config.yaml
n_layer: 13
d_model: 256
n_experts: 32
experts_per_token: 2
d_expert: 160
d_shared_expert: 256
activation: "squared_relu"
moe_layers: [1, 2, 3, 4, 5, 6, 7, 8, 9, 10, 11, 12]
router_score: "softmax"
normalize_top_k: true
routed_scale: 1.5
balance_loss: 0.00245
balance_bias: false
router_z_loss: 0.001
init_std_router: 0.0284
lr_router: 0.000862
vocab_size: 18801
norm: "rmsnorm"
norm_eps: 1e-06
tie_embeddings: false
optimizer: "muon_variant"
lr: 0.00842
beta1: 0.95
grad_clip: 1.0
batch_tokens: [16384, 32768]
seq_len: 256
train_tokens: 243500000
steps: 10360
dataset: "wikipedia_en"
Below are experts of layer 5 (counted from 0) of a mixture-of-experts language model. Rows are named router (the router's row for the expert) and show model dimensions 0-255. Each number is 200 + 40 x the weight over its row's rms, rounded and kept within 0 to 999.
Before each expert's rows: a language model's description of what the expert responds to. This comes from a sample of Wikipedia text that the model never trained on.

# expert 6
What it handles: Sentence-final periods, line breaks after section headings, and clause-opening conjunctions like that, where, when, because, especially after reporting verbs.
router,223,190,202,288,220,168,185,157,190,277,172,209,206,194,223,256,221,246,259,224,194,176,198,158,295,291,168,187,219,187,147,184,149,163,211,132,197,219,219,234,244,152,155,210,215,248,201,196,158,211,143,194,234,275,185,147,286,253,182,225,148,145,201,151,194,194,225,214,203,199,255,219,187,286,277,189,160,165,192,193,244,217,214,231,231,232,132,180,191,218,278,154,282,141,212,281,240,261,211,151,222,222,158,192,262,209,175,199,193,218,225,128,249,212,168,178,185,246,226,204,228,137,177,178,174,202,275,290,163,217,253,203,208,274,205,275,212,140,279,219,194,207,139,186,201,189,279,228,222,256,223,178,140,248,315,244,214,250,179,191,197,142,237,239,196,176,202,232,189,123,192,153,250,212,245,197,179,211,264,192,158,210,275,224,198,169,218,184,223,204,222,219,221,233,184,191,222,228,236,175,202,247,186,134,208,162,180,140,133,254,190,149,183,256,93,192,167,212,173,228,220,205,246,287,194,183,206,185,152,176,214,218,173,245,117,175,234,229,211,170,217,148,166,265,194,195,244,205,226,141,188,233,169,153,249,199

# expert 21
What it handles: Head nouns of technical or activity compounds after a modifier, such as road, production, track, game, air traffic control, javelin throw.
router,248,184,124,222,191,201,164,155,236,264,159,267,160,145,189,241,277,108,177,250,201,201,232,252,208,237,210,178,207,229,101,183,228,126,211,155,216,221,263,239,280,152,209,277,237,209,124,206,208,204,191,160,118,207,184,154,217,229,199,243,158,142,282,157,118,206,143,215,184,205,245,164,162,236,197,191,183,178,125,230,228,208,249,263,202,280,234,200,223,219,255,205,211,162,209,218,242,257,141,132,195,261,217,203,246,229,178,153,184,203,220,178,208,213,132,201,224,176,199,187,204,258,256,204,245,213,314,154,204,163,181,232,163,231,249,271,228,168,235,246,192,210,157,214,171,163,214,241,200,219,212,241,200,242,284,170,220,181,156,215,245,133,207,193,144,205,185,204,144,178,182,155,244,231,155,177,214,207,222,252,164,177,261,188,208,136,176,157,232,195,247,173,211,250,197,175,196,246,238,171,202,196,222,223,114,203,194,171,164,222,212,133,168,197,203,230,193,222,116,164,225,233,298,201,171,208,211,214,199,224,198,204,212,245,162,197,229,197,185,158,256,86,173,258,173,177,190,237,206,218,135,184,139,75,232,217

# expert 10
What it handles: First name or word piece opening a table cell or list entry in sports, results and infobox tables, such as Ben, Sam, Hong, Los, 0.
router,304,194,152,178,228,172,202,145,231,204,156,257,211,170,139,228,274,185,254,184,114,155,153,191,244,214,197,210,230,253,150,178,179,174,238,176,198,219,277,244,252,199,209,243,305,177,120,269,243,209,150,168,188,233,203,166,181,237,222,219,173,184,242,211,216,208,168,242,213,195,207,183,112,260,233,198,148,184,152,192,220,158,256,180,195,216,168,196,189,205,229,146,188,120,184,219,214,207,112,196,234,287,211,243,276,237,180,196,198,224,226,195,214,264,164,169,228,250,223,194,201,176,223,194,124,256,224,191,170,200,196,193,148,261,180,209,179,141,180,235,150,202,196,197,149,128,227,248,231,259,158,215,181,228,202,253,225,205,140,252,256,124,238,222,237,179,215,171,182,179,209,190,188,201,183,260,163,138,198,140,192,142,238,192,217,193,86,221,207,222,279,141,208,207,190,240,175,232,314,226,206,259,188,223,144,229,134,129,167,222,231,181,208,262,106,208,182,257,174,176,211,198,237,228,221,214,191,235,200,173,199,249,182,223,149,159,201,289,270,156,215,196,146,233,172,204,238,184,143,179,183,285,123,154,200,206

# expert 16
What it handles: Coordinating words and commas joining items or clauses, mostly and, or, but, and word-final commas like s, or y,.
router,231,119,180,222,214,216,235,139,199,189,153,203,176,154,194,213,251,227,222,257,158,167,218,247,190,229,222,263,234,253,195,227,182,160,206,166,225,168,228,235,259,143,172,217,238,264,191,195,154,235,179,170,135,207,211,189,240,279,234,142,114,131,236,114,185,218,186,261,289,250,209,104,117,221,198,159,183,185,199,188,199,151,199,202,210,209,185,163,291,248,219,120,245,147,171,235,256,298,141,230,248,220,268,192,155,204,185,191,160,219,163,179,195,227,174,178,202,234,189,248,214,223,151,168,165,240,195,274,216,158,224,233,228,298,255,266,194,167,199,201,127,177,181,160,209,204,198,201,247,171,234,158,217,270,234,183,202,218,220,234,228,128,249,184,196,116,178,203,202,149,170,183,281,212,182,205,225,225,226,214,173,199,236,228,192,192,165,172,223,265,201,182,190,193,188,276,152,236,233,228,214,241,199,175,160,182,140,172,172,225,226,128,127,277,177,240,179,239,204,166,218,213,204,159,148,215,174,114,173,184,210,261,174,209,151,142,232,238,274,208,270,152,148,210,106,127,196,205,155,169,175,203,180,174,263,196

# expert 25
What it handles: Single capital letters or first letters of names and words, often after spaces, hyphens or initials, such as S P-illai, C Mk, B-ettencourt.
router,246,208,165,256,183,216,151,132,227,248,162,306,135,181,194,241,300,167,242,216,171,258,267,222,202,192,162,217,221,193,131,203,205,183,199,133,250,226,262,244,274,189,211,237,275,213,211,242,172,276,147,252,170,237,148,191,197,235,207,258,227,187,174,163,192,167,169,174,188,212,218,236,120,171,187,231,158,196,176,180,194,213,225,212,162,230,194,190,193,211,274,213,238,164,168,196,159,232,148,206,184,261,294,212,234,265,181,161,149,280,174,175,216,257,218,180,255,199,202,204,217,206,174,188,219,265,251,197,176,177,194,195,206,238,242,248,199,158,195,210,127,176,199,186,174,252,196,263,200,307,212,127,231,252,210,219,168,181,130,223,218,138,190,258,212,134,164,172,174,231,185,165,252,254,170,170,159,191,231,220,179,178,225,245,178,197,230,227,215,251,177,197,197,224,176,262,144,245,210,234,191,302,217,233,138,244,174,161,166,256,183,171,131,265,159,254,136,278,173,171,185,166,184,224,200,217,195,170,184,198,228,231,151,186,173,199,180,277,288,144,320,149,173,187,194,210,153,258,155,149,138,207,169,208,238,172

# expert 1
What it handles: Short fragments inside words and numbers, often in taxonomy, coordinates or infobox data, such as idae, ensis, °E, brain split as b-rain.
router,218,179,152,229,202,196,173,66,264,179,209,282,142,144,254,215,251,172,160,302,172,169,181,225,172,244,231,181,200,259,171,196,192,140,131,164,208,237,229,240,208,206,145,282,232,182,193,202,155,175,200,204,248,243,147,177,239,237,189,182,160,76,198,181,224,189,173,253,235,182,198,225,146,210,174,219,226,179,149,234,191,181,239,312,171,232,186,123,247,222,227,178,228,132,153,245,206,182,198,187,221,250,261,211,238,237,252,260,148,188,142,180,222,230,186,160,238,208,252,130,158,199,209,194,162,214,217,241,202,158,145,194,200,206,198,215,168,81,218,261,182,182,161,203,184,209,213,235,229,256,170,222,170,252,257,262,286,177,137,230,243,201,242,195,154,213,171,236,215,117,203,188,172,213,119,202,201,205,187,254,189,120,209,248,247,144,233,194,217,226,179,198,193,190,161,194,166,224,190,217,149,243,277,151,149,143,200,157,167,140,237,178,145,273,212,251,213,222,183,180,115,216,207,235,130,208,193,185,170,204,182,199,171,248,190,204,218,178,229,188,212,167,198,284,153,154,210,190,258,248,197,214,201,123,166,252

# expert 23
What it handles: Pipe separators, scores, zeros and dashes inside statistics and results tables, e.g. 2–2 | 1–1, 0;, Ret;, Nominated.
router,248,173,119,247,212,188,171,165,235,265,197,249,209,175,126,278,251,168,201,235,172,158,218,288,190,216,185,192,218,213,136,150,209,115,151,169,207,214,197,264,235,188,186,239,192,222,168,212,205,197,144,218,168,220,222,230,223,190,222,185,186,149,214,171,165,219,181,221,267,166,219,170,144,264,211,227,143,204,99,216,193,144,220,191,196,184,166,170,233,220,269,207,228,162,154,248,261,285,167,218,214,292,207,255,223,268,143,207,159,295,184,209,278,189,162,137,239,216,166,229,180,187,182,182,179,252,213,262,172,162,220,172,211,274,188,236,228,146,247,212,188,182,133,136,183,173,242,235,222,260,179,252,177,235,223,190,229,198,116,251,173,130,288,186,177,205,226,165,168,127,234,166,253,231,94,191,213,166,177,194,150,147,243,215,178,161,186,258,232,179,235,194,157,131,222,191,138,243,219,244,195,196,183,179,99,191,132,118,121,215,252,197,164,213,187,248,163,264,206,212,212,256,226,211,175,208,193,188,186,227,258,203,174,266,134,172,207,243,233,228,269,173,181,214,168,155,203,176,231,187,153,193,166,150,220,201

# expert 27
What it handles: Pipes and semicolons closing table cells in scores and results tables, markdown table dividers, and == heading markers.
router,253,168,153,223,248,152,163,184,212,201,234,246,179,191,134,237,255,157,231,219,178,286,235,217,210,167,229,204,254,160,85,134,155,205,182,166,230,198,223,247,253,177,198,221,194,153,225,211,197,208,191,251,155,204,144,186,236,202,223,188,190,142,249,169,174,153,182,192,242,187,126,163,195,223,202,196,144,157,134,202,188,201,259,291,184,169,192,227,194,232,287,155,180,207,146,197,245,266,190,173,205,206,186,165,243,182,158,224,216,292,219,185,232,298,146,113,191,199,204,177,207,178,210,196,200,282,246,251,154,219,239,253,203,247,226,272,207,165,244,228,149,187,223,130,148,209,196,176,205,208,186,188,181,200,248,241,212,268,140,274,285,155,213,215,140,185,159,157,198,139,155,148,256,202,208,179,189,187,198,224,146,136,271,205,188,160,167,200,245,202,220,209,241,210,126,187,228,202,231,190,197,168,218,154,155,224,177,195,125,220,226,147,206,236,206,209,198,213,238,186,163,205,196,159,183,317,144,202,203,219,253,285,154,242,180,229,232,226,257,192,221,179,138,274,167,175,211,259,197,202,235,259,110,75,188,215

# expert 12
What it handles: Adjectives and adjective suffixes right after a, an or the, such as small, political, public, select-ive, depress-ive.
router,191,154,184,251,209,166,212,196,221,251,154,243,134,202,228,200,199,157,257,260,130,244,215,224,211,266,221,254,193,197,101,193,186,159,232,159,230,195,218,232,296,177,140,245,183,225,159,242,200,201,180,195,159,185,219,212,219,221,248,264,162,175,249,190,157,218,226,190,216,182,214,185,179,230,282,230,151,116,189,225,257,144,246,219,206,161,160,195,254,221,291,213,160,142,145,248,319,257,187,165,242,251,206,185,215,226,123,176,142,226,148,180,230,184,141,140,266,186,184,225,232,191,221,243,179,298,197,204,181,152,236,196,153,229,177,273,145,156,258,195,137,160,166,195,177,214,211,220,212,206,197,125,186,268,263,255,195,166,198,203,207,148,197,205,108,183,137,184,166,193,178,189,232,243,138,184,161,211,225,218,161,216,260,228,244,155,133,198,250,268,200,152,197,203,171,203,246,228,240,166,193,241,172,221,147,239,211,194,178,211,273,130,197,201,228,179,154,219,110,110,176,175,187,243,124,238,145,216,206,164,237,207,185,249,180,182,244,236,258,190,232,153,199,277,166,192,225,201,212,139,185,182,183,156,267,213

# expert 31
What it handles: Given names, titles and kinship words in biographies and cast lists, such as John, William, President, cousin, son, Born:, list hyphens.
router,266,170,184,186,225,171,216,166,218,245,227,204,254,203,136,215,245,195,263,217,67,197,204,233,174,216,182,260,290,166,127,234,213,88,186,180,223,173,224,273,169,229,194,222,213,226,140,230,149,220,194,183,191,180,190,118,249,230,175,154,188,186,239,131,195,233,143,250,206,218,218,182,145,258,214,255,176,104,169,250,221,132,209,227,227,233,199,119,214,232,214,164,215,164,187,188,223,269,211,188,271,258,203,209,265,217,174,201,147,218,199,154,191,225,189,160,201,222,183,235,182,184,218,179,188,252,196,250,86,152,200,172,191,200,243,245,166,162,201,247,220,157,114,181,183,185,206,234,223,227,185,153,204,255,189,228,221,194,160,217,192,180,256,212,167,227,172,251,194,153,216,170,242,222,124,202,188,191,210,198,202,136,259,212,146,165,176,216,220,197,279,136,211,201,152,260,214,248,203,210,238,232,248,197,184,245,163,121,197,205,229,130,166,270,190,259,198,221,99,232,213,196,264,178,176,230,200,157,97,118,264,224,129,202,174,154,171,227,262,161,226,200,157,218,188,121,246,189,188,209,203,246,136,133,189,190

# expert 18
What it handles: Pipe characters starting table rows after a line break, plus dashes, semicolons and field labels like Episode:, Starring: in tables and lists.
router,240,162,142,207,250,238,167,135,232,217,180,258,198,141,219,192,317,235,218,262,147,195,259,197,251,207,195,254,274,227,171,305,207,158,193,156,187,188,262,198,210,175,167,177,249,146,153,226,157,266,162,223,130,226,181,173,247,204,178,259,130,108,265,153,229,168,164,232,202,228,220,233,118,256,230,232,168,128,158,185,231,167,243,224,202,199,164,144,211,287,231,163,215,172,205,230,213,208,190,224,196,263,286,252,220,174,174,156,182,237,186,193,244,186,190,139,237,177,207,146,237,159,181,172,143,230,205,210,231,130,225,201,190,171,230,274,153,158,226,194,205,192,158,134,222,191,202,199,239,199,214,243,261,217,204,191,232,182,152,247,210,195,288,235,182,193,182,230,144,163,191,126,293,235,208,206,185,165,191,198,153,124,253,290,160,186,184,206,235,210,189,122,191,188,184,182,215,294,194,164,162,256,235,234,119,244,130,124,183,219,183,190,153,234,190,288,153,247,179,177,187,194,234,230,129,249,207,187,161,204,217,200,208,203,237,214,216,209,238,169,253,164,197,196,193,125,174,224,175,185,188,203,171,167,267,198

# expert 29
What it handles: Determiners and possessives before a noun, mostly the, a, his, their, its, 's, and following adjectives like provincial.
router,205,202,202,305,248,190,254,186,256,247,143,272,136,144,199,240,255,137,224,202,184,226,212,194,235,189,168,273,204,253,176,196,141,141,199,181,196,249,219,197,211,167,189,226,242,178,176,244,205,240,150,186,155,219,156,192,205,259,255,182,158,164,247,188,187,217,161,221,230,239,216,215,199,254,275,225,155,99,225,260,218,149,232,318,253,185,176,167,271,239,250,148,157,111,196,247,290,268,154,203,262,210,292,204,236,180,164,237,154,210,171,144,278,191,153,198,244,203,195,168,242,167,159,224,175,261,191,207,155,163,203,143,189,234,180,222,168,153,228,190,164,140,146,161,201,167,203,243,220,195,163,183,136,233,250,245,177,207,114,204,220,155,225,243,158,257,183,215,198,201,160,206,251,240,196,208,210,163,209,247,228,188,245,227,219,170,169,230,247,252,250,164,207,177,181,167,221,260,251,141,210,249,174,207,185,237,173,164,140,243,199,217,142,193,217,262,171,207,170,177,178,216,245,234,159,192,130,210,158,155,250,195,126,200,164,183,216,248,194,198,206,151,126,203,200,177,238,199,193,117,115,204,144,221,284,181

# expert 28
What it handles: Pieces of non-English names, especially Slavic, Germanic, Indian and Turkic endings like -ić, -ović, -berg, -mann, č, plus line breaks.
router,209,191,196,254,311,141,189,138,213,194,160,135,187,196,181,240,212,192,218,187,162,152,187,210,208,229,137,258,289,191,133,222,160,149,194,163,247,208,241,255,213,199,192,318,251,222,185,177,211,252,150,264,174,167,166,200,233,184,195,216,147,152,194,157,207,185,143,284,273,194,151,166,192,248,236,238,169,174,161,192,182,176,246,222,163,185,156,202,228,223,227,198,240,186,152,234,194,213,145,201,235,229,221,195,188,182,184,192,101,203,155,218,200,216,152,187,218,216,214,148,144,174,111,235,141,238,245,253,198,168,226,185,134,153,225,236,160,202,211,210,177,141,105,222,146,189,223,190,174,216,151,190,160,257,268,279,164,182,194,212,192,202,305,199,192,212,191,228,171,189,224,194,193,228,159,165,233,157,191,212,233,145,220,221,220,212,181,227,255,210,260,158,235,182,116,196,149,235,211,203,153,243,173,164,149,202,157,208,141,230,250,147,204,232,156,225,201,232,162,175,216,241,240,291,230,246,237,184,195,196,244,184,132,295,206,165,269,257,211,155,246,189,115,232,176,155,143,227,231,140,166,220,213,139,296,277

# expert 3
What it handles: Quantifier words after prepositions (some, many, all, such, as soon) plus year prefixes like 190, and mid-name fragments like Bo-ch-um.
router,153,173,201,237,242,172,206,142,214,273,158,203,211,158,165,265,256,193,190,197,210,207,221,221,244,251,147,211,202,141,150,205,194,171,209,142,177,220,190,153,247,193,183,237,186,210,141,197,208,196,147,168,181,195,227,171,230,285,208,207,218,253,211,207,169,223,158,266,203,193,192,163,177,237,268,211,186,166,155,252,197,152,241,187,181,168,158,233,265,220,247,175,224,133,188,239,238,246,179,164,193,215,242,145,184,198,159,207,145,244,158,162,217,265,114,208,161,226,191,187,161,205,207,240,168,210,233,227,174,209,249,186,209,220,231,264,108,196,221,194,167,124,192,231,168,166,259,225,230,218,210,161,197,176,245,218,203,253,177,188,175,181,305,253,163,211,188,229,137,169,140,163,286,166,146,129,182,207,266,205,183,184,234,244,261,240,201,134,228,224,244,161,206,215,238,274,182,219,242,202,166,150,183,188,161,173,124,129,183,267,195,131,156,198,183,261,149,269,157,167,149,234,242,190,126,215,234,203,209,149,205,232,145,234,83,153,248,293,212,160,263,117,222,220,172,184,219,281,168,175,215,231,158,169,317,219

# expert 15
What it handles: Colons and labels in infobox or list fields like Coordinates:, Location:, Department:, Turnout, plus odd tokens inside formulas.
router,301,151,204,212,214,217,218,150,203,197,174,239,217,177,135,203,229,197,185,173,209,212,160,278,248,212,170,159,257,218,201,182,170,142,170,219,225,163,248,265,276,210,158,213,212,207,197,326,161,206,178,209,187,234,173,209,260,209,276,191,243,114,246,236,145,183,175,256,228,169,206,180,116,222,231,271,168,144,133,253,304,159,240,230,227,202,151,209,206,275,247,208,172,137,191,218,234,279,203,176,235,288,165,251,208,221,154,222,195,180,150,186,267,251,220,178,167,209,171,133,188,231,211,174,163,226,202,191,218,175,228,217,196,160,190,271,208,172,176,184,164,207,186,130,165,223,245,272,206,275,150,213,242,230,217,237,180,227,184,224,244,196,258,247,158,211,225,204,199,146,206,166,244,187,133,252,205,136,226,253,220,163,273,225,176,169,162,179,208,222,250,169,156,190,214,202,201,271,212,175,190,240,188,196,138,221,194,144,151,265,204,208,172,212,155,200,218,292,159,207,160,182,235,263,202,242,174,190,220,251,198,231,206,227,134,240,297,251,270,148,244,159,175,276,214,196,192,202,202,170,122,239,122,172,236,213

# expert 19
What it handles: Common nouns after an article, often institutions, places or activities, such as school, club, city, work, ministry, and suffixes like -ation.
router,220,173,136,247,204,184,200,124,212,279,206,277,194,153,196,224,250,185,199,188,145,271,216,215,225,232,246,189,177,160,169,198,222,140,196,199,255,224,260,242,193,138,213,262,280,276,229,185,172,197,184,224,184,214,192,170,181,252,182,196,191,162,222,141,193,197,144,253,231,188,250,175,166,203,220,214,151,167,168,221,235,215,233,227,215,268,185,187,230,190,246,220,203,164,191,322,245,266,186,159,199,209,224,174,252,209,149,215,224,194,172,171,190,241,209,176,148,195,224,146,163,148,207,193,167,273,220,189,177,163,205,168,169,198,243,211,185,168,167,236,194,194,131,153,146,187,213,281,235,217,149,202,143,313,279,211,294,179,188,199,234,178,265,191,172,192,198,161,142,171,167,162,249,250,201,173,203,195,228,222,180,158,229,214,203,135,179,117,236,245,251,197,213,217,226,175,189,196,159,252,248,233,156,247,178,189,190,134,115,196,258,104,167,167,214,302,171,189,148,188,114,198,213,211,137,255,174,185,205,244,297,253,194,238,167,174,251,219,221,158,206,242,174,236,211,172,222,229,175,162,150,214,128,64,214,225

# expert 7
What it handles: Second pieces of English or foreign proper names and place names after an initial letter or first name, such as W-add-esdon, Wig-ram, Sutherland.
router,312,233,148,223,304,178,231,182,212,234,155,228,226,115,243,221,209,182,202,172,176,208,232,234,203,213,177,296,222,220,153,180,152,174,213,186,202,184,206,270,287,175,170,298,232,255,146,188,183,208,175,198,174,240,204,213,237,264,191,223,155,167,221,221,232,203,192,190,225,182,216,135,89,206,177,140,171,201,181,217,210,151,221,189,211,214,136,137,333,235,254,168,177,187,196,225,195,209,179,208,240,201,175,223,252,128,116,208,110,253,185,164,231,207,190,176,230,236,194,208,181,196,212,141,181,204,211,234,164,191,232,165,164,204,223,228,181,191,187,225,216,190,190,185,207,120,220,234,272,281,179,197,173,243,200,222,259,229,210,246,176,221,264,198,192,182,154,191,135,116,180,179,240,208,177,185,207,202,146,228,171,190,184,238,208,190,174,188,207,207,216,114,217,155,162,191,154,178,232,181,200,240,193,210,191,211,147,118,132,245,189,178,206,242,227,275,209,275,151,124,123,226,243,269,147,180,173,201,210,173,199,228,134,210,153,232,207,275,209,108,186,144,124,206,215,231,228,226,288,135,179,228,187,152,290,196

# expert 17
What it handles: Prepositions and linking words after a noun or verb, such as of, for, with, including, between, plus list-item dashes.
router,231,190,160,261,263,216,201,200,187,198,198,283,199,156,96,224,248,189,224,219,186,190,293,229,241,231,162,227,256,240,154,141,173,148,187,189,267,218,181,219,225,167,192,267,234,174,136,195,178,232,205,267,120,223,208,165,251,217,175,208,123,198,206,181,171,231,176,252,200,252,249,130,209,223,152,215,156,178,199,220,232,144,221,217,221,174,182,126,229,191,205,226,206,149,178,269,295,235,157,206,226,208,205,218,244,193,168,172,165,243,174,175,222,275,203,154,238,256,233,162,195,186,186,255,146,229,211,207,191,209,217,232,212,230,210,244,147,128,291,243,249,140,161,187,190,137,262,227,263,203,202,191,201,203,213,233,226,187,140,228,218,193,221,247,147,130,194,212,209,106,157,213,247,255,185,164,204,158,202,207,116,124,207,272,137,155,165,196,219,207,208,189,188,296,193,211,239,240,216,131,98,270,199,190,183,286,166,131,147,228,221,175,214,184,150,202,154,231,129,192,131,132,198,201,171,221,227,217,199,183,206,218,174,255,179,208,278,275,221,206,260,168,163,230,198,182,203,159,189,178,137,250,153,240,186,176

# expert 11
What it handles: Newlines ending paragraphs, list items or table rows, and == or === section-heading markers like ==Career, ===Television.
router,198,205,163,233,200,192,176,192,192,218,170,217,171,111,144,228,228,191,247,288,140,194,249,235,253,205,175,211,216,176,104,200,194,164,241,125,249,217,247,248,193,220,211,275,236,168,149,239,208,198,163,259,207,219,157,195,205,220,208,199,211,167,224,159,209,273,149,230,248,203,162,170,193,214,237,229,198,156,178,176,179,190,188,269,250,180,146,167,227,253,238,211,223,179,174,274,222,209,148,208,248,232,177,200,218,218,189,259,111,206,193,146,256,263,160,156,220,208,249,219,216,252,187,174,233,234,242,271,182,129,185,214,209,219,232,236,145,182,233,211,182,187,144,123,219,194,218,246,227,244,148,172,224,224,214,272,262,271,165,238,213,125,316,222,179,145,180,184,196,169,153,195,237,225,180,201,176,204,205,216,139,126,183,227,239,170,176,205,207,247,187,173,242,216,212,216,216,175,210,191,136,209,169,170,91,239,157,122,116,279,226,165,234,262,201,220,134,213,151,165,221,204,210,231,168,192,201,182,163,202,301,221,158,256,158,206,219,193,265,130,175,165,111,224,143,215,222,260,200,173,122,213,112,211,289,222

# expert 26
What it handles: Starts and pieces of non-English words and names, like de, al, Sch, hier, Thai/Arabic bytes, and Latin genus names.
router,222,144,138,188,250,149,177,159,187,238,144,155,184,125,141,194,239,177,193,201,166,220,192,244,231,209,123,215,265,210,83,258,207,126,192,162,233,169,277,201,238,193,179,247,237,147,199,239,228,159,183,202,169,202,222,168,224,242,251,170,117,161,236,143,187,185,175,232,153,176,201,196,144,220,241,192,200,200,173,215,206,145,213,227,201,241,173,145,215,240,243,176,169,172,156,214,214,215,123,181,240,253,218,191,255,277,148,219,199,245,207,162,208,210,205,202,231,159,191,181,232,174,217,221,116,235,282,207,249,228,125,161,191,200,174,232,203,152,189,197,178,186,199,134,221,171,243,230,244,299,157,189,172,164,189,219,196,242,105,207,214,188,253,219,204,237,225,273,186,152,210,167,237,268,166,118,179,182,195,209,211,128,167,195,258,165,118,287,199,275,180,202,221,190,206,231,201,245,153,178,203,207,201,201,140,226,232,118,207,227,216,157,264,222,168,246,210,247,148,155,151,201,174,242,128,289,129,215,163,196,209,253,136,206,167,228,236,245,208,170,272,114,143,210,172,155,193,248,198,207,202,187,209,143,298,201

# expert 30
What it handles: Initial letters and short syllable pieces of foreign, often Slavic or Asian, names, such as K, Z, Ma, U-k-raine, Kar.
router,229,200,165,252,216,152,205,144,186,243,184,216,185,202,103,232,226,172,304,230,157,179,194,185,272,205,100,224,219,182,200,201,174,156,268,216,205,182,248,213,244,172,161,260,270,230,168,164,169,203,194,202,168,221,186,171,180,288,230,189,144,185,209,167,181,259,202,228,221,195,214,219,131,200,180,195,161,212,183,255,198,207,201,183,299,171,186,217,302,199,217,137,181,188,235,211,189,234,167,129,285,247,239,216,232,226,200,219,169,301,193,216,225,180,177,131,204,181,244,172,186,126,206,190,148,198,268,207,185,179,194,186,179,210,187,214,187,174,157,221,161,210,116,173,183,146,205,254,153,265,105,131,243,274,272,244,246,204,113,216,231,177,242,202,185,175,172,246,106,234,186,199,206,219,101,159,235,178,214,179,184,151,191,199,181,127,160,176,233,228,175,202,181,222,171,230,260,230,249,190,186,245,245,152,135,224,102,136,170,243,214,182,195,258,128,265,129,241,149,195,205,130,193,238,209,259,209,208,223,186,218,217,200,190,169,159,252,246,261,156,242,167,158,215,189,168,184,228,191,208,132,214,170,148,243,216

# expert 22
What it handles: Middle pieces of longer English words after an opening fragment, such as coll-ud-ed, crit-iqu-ing, Cum-ul-ative, commemor-ate.
router,278,173,141,262,185,240,207,143,215,239,136,151,249,192,178,176,208,173,227,254,147,207,260,178,232,232,249,222,233,222,193,198,224,138,294,208,209,228,252,255,179,212,128,273,235,116,253,253,225,178,146,266,139,183,210,133,246,289,228,214,165,177,261,166,164,157,213,239,235,245,212,190,160,212,235,208,167,181,141,150,227,180,165,209,211,305,180,179,149,207,202,184,255,209,122,234,259,203,121,129,230,219,214,193,265,166,199,194,135,226,195,172,213,250,103,169,135,221,147,119,214,227,162,182,204,235,286,242,105,214,262,177,179,213,229,269,126,199,246,199,188,205,154,140,208,179,220,248,248,247,149,196,157,226,230,211,226,218,207,248,184,153,239,207,190,152,214,216,182,203,148,169,257,209,170,232,225,201,185,236,145,175,198,248,240,130,186,197,239,177,232,223,182,199,184,197,223,203,185,182,194,188,137,221,199,180,211,145,161,206,199,168,239,180,163,230,196,236,175,146,177,199,223,231,225,281,198,169,201,176,244,269,204,221,158,221,240,266,214,132,278,130,183,210,230,142,222,192,206,171,120,224,182,144,235,224

# expert 9
What it handles: Place names and the final pieces of proper names, such as York, Carolina, -ville, -shire, Ex-eter, plus years in tables.
router,201,216,179,279,234,197,219,191,263,261,195,258,204,132,209,178,180,152,194,245,154,175,205,193,201,271,181,206,188,183,155,195,107,133,174,207,231,271,295,205,277,208,190,237,263,217,187,232,172,220,116,209,204,214,197,211,225,265,219,225,121,186,145,147,192,143,180,263,251,175,175,179,168,274,257,214,154,131,137,204,183,169,258,205,191,225,205,171,245,191,207,215,251,175,170,243,214,233,189,216,244,229,231,230,214,209,171,218,195,225,178,146,209,206,159,143,196,134,191,211,211,220,174,209,179,219,261,200,155,148,240,175,230,289,242,221,169,191,191,193,187,147,88,220,218,181,255,247,229,259,202,222,135,306,198,187,235,242,139,181,254,123,287,243,174,200,227,275,235,175,190,150,254,182,160,176,179,163,187,225,238,149,243,257,143,177,185,209,212,223,256,194,179,126,183,198,218,241,234,156,233,230,184,201,152,191,144,184,132,255,198,179,217,242,186,235,191,237,207,162,139,232,208,203,160,166,226,144,175,181,274,191,179,308,161,201,271,236,211,207,195,180,134,214,133,180,187,211,233,193,152,268,176,137,287,221

# expert 4
What it handles: Prepositions starting time or place phrases, especially in, at, on, during, after, until, born, as in "at Tremezzo" or "In October".
router,257,196,159,253,261,188,167,186,160,215,124,220,160,166,107,180,260,132,186,202,191,186,220,213,263,207,183,224,308,211,168,224,147,191,174,167,186,264,249,227,195,193,166,245,202,242,163,212,212,183,136,206,151,201,205,178,224,248,249,209,189,147,238,171,176,149,193,227,232,193,161,131,150,286,210,222,202,154,199,222,169,197,238,275,214,194,160,153,204,235,209,214,214,173,127,256,249,240,190,225,225,209,235,184,246,199,165,213,199,184,202,247,229,215,177,176,186,236,186,164,137,171,162,199,155,209,203,182,136,160,215,208,197,250,235,269,180,161,160,241,206,164,169,214,214,212,243,220,216,230,171,171,216,249,197,199,203,186,115,242,227,118,247,200,156,147,214,218,179,74,234,164,218,171,162,155,204,143,209,219,169,190,210,155,190,204,157,190,222,213,187,146,163,256,197,247,174,296,210,125,179,236,234,199,92,247,134,129,125,261,179,170,235,297,100,238,173,244,138,181,95,215,258,234,193,224,195,190,208,204,251,243,224,212,220,147,235,203,216,191,271,204,148,243,178,173,298,191,213,211,170,273,163,220,224,132

# expert 8
What it handles: First pieces of split words, mostly Latin-type prefixes like re, dis, trans, pre, over, plus stray CJK byte fragments.
router,222,190,122,220,242,182,220,130,194,219,142,209,131,159,160,233,246,167,177,223,195,219,194,234,208,167,209,266,228,181,106,214,206,196,190,142,220,199,257,235,236,209,194,216,254,214,173,176,162,162,219,214,152,300,223,200,205,219,224,261,122,161,199,238,169,244,168,209,243,157,214,125,109,233,290,283,198,182,126,267,208,173,212,244,253,236,158,187,253,199,216,144,200,177,141,224,227,270,156,176,192,232,217,138,225,214,169,156,197,224,160,146,239,202,165,137,127,222,219,192,192,230,171,218,167,256,269,190,160,194,195,239,223,214,150,219,179,143,138,245,174,194,192,179,179,219,207,175,251,300,219,175,151,278,185,217,262,151,152,201,253,158,248,174,227,178,174,204,199,207,174,227,244,166,193,262,173,244,234,227,175,165,237,162,213,166,169,178,233,204,239,241,225,232,212,233,233,224,226,212,197,255,182,216,108,202,186,153,213,273,190,96,229,239,185,257,212,239,242,120,166,271,177,204,156,244,134,179,145,205,235,218,169,189,151,214,222,275,271,142,189,153,167,214,219,149,259,190,133,155,154,207,119,179,235,209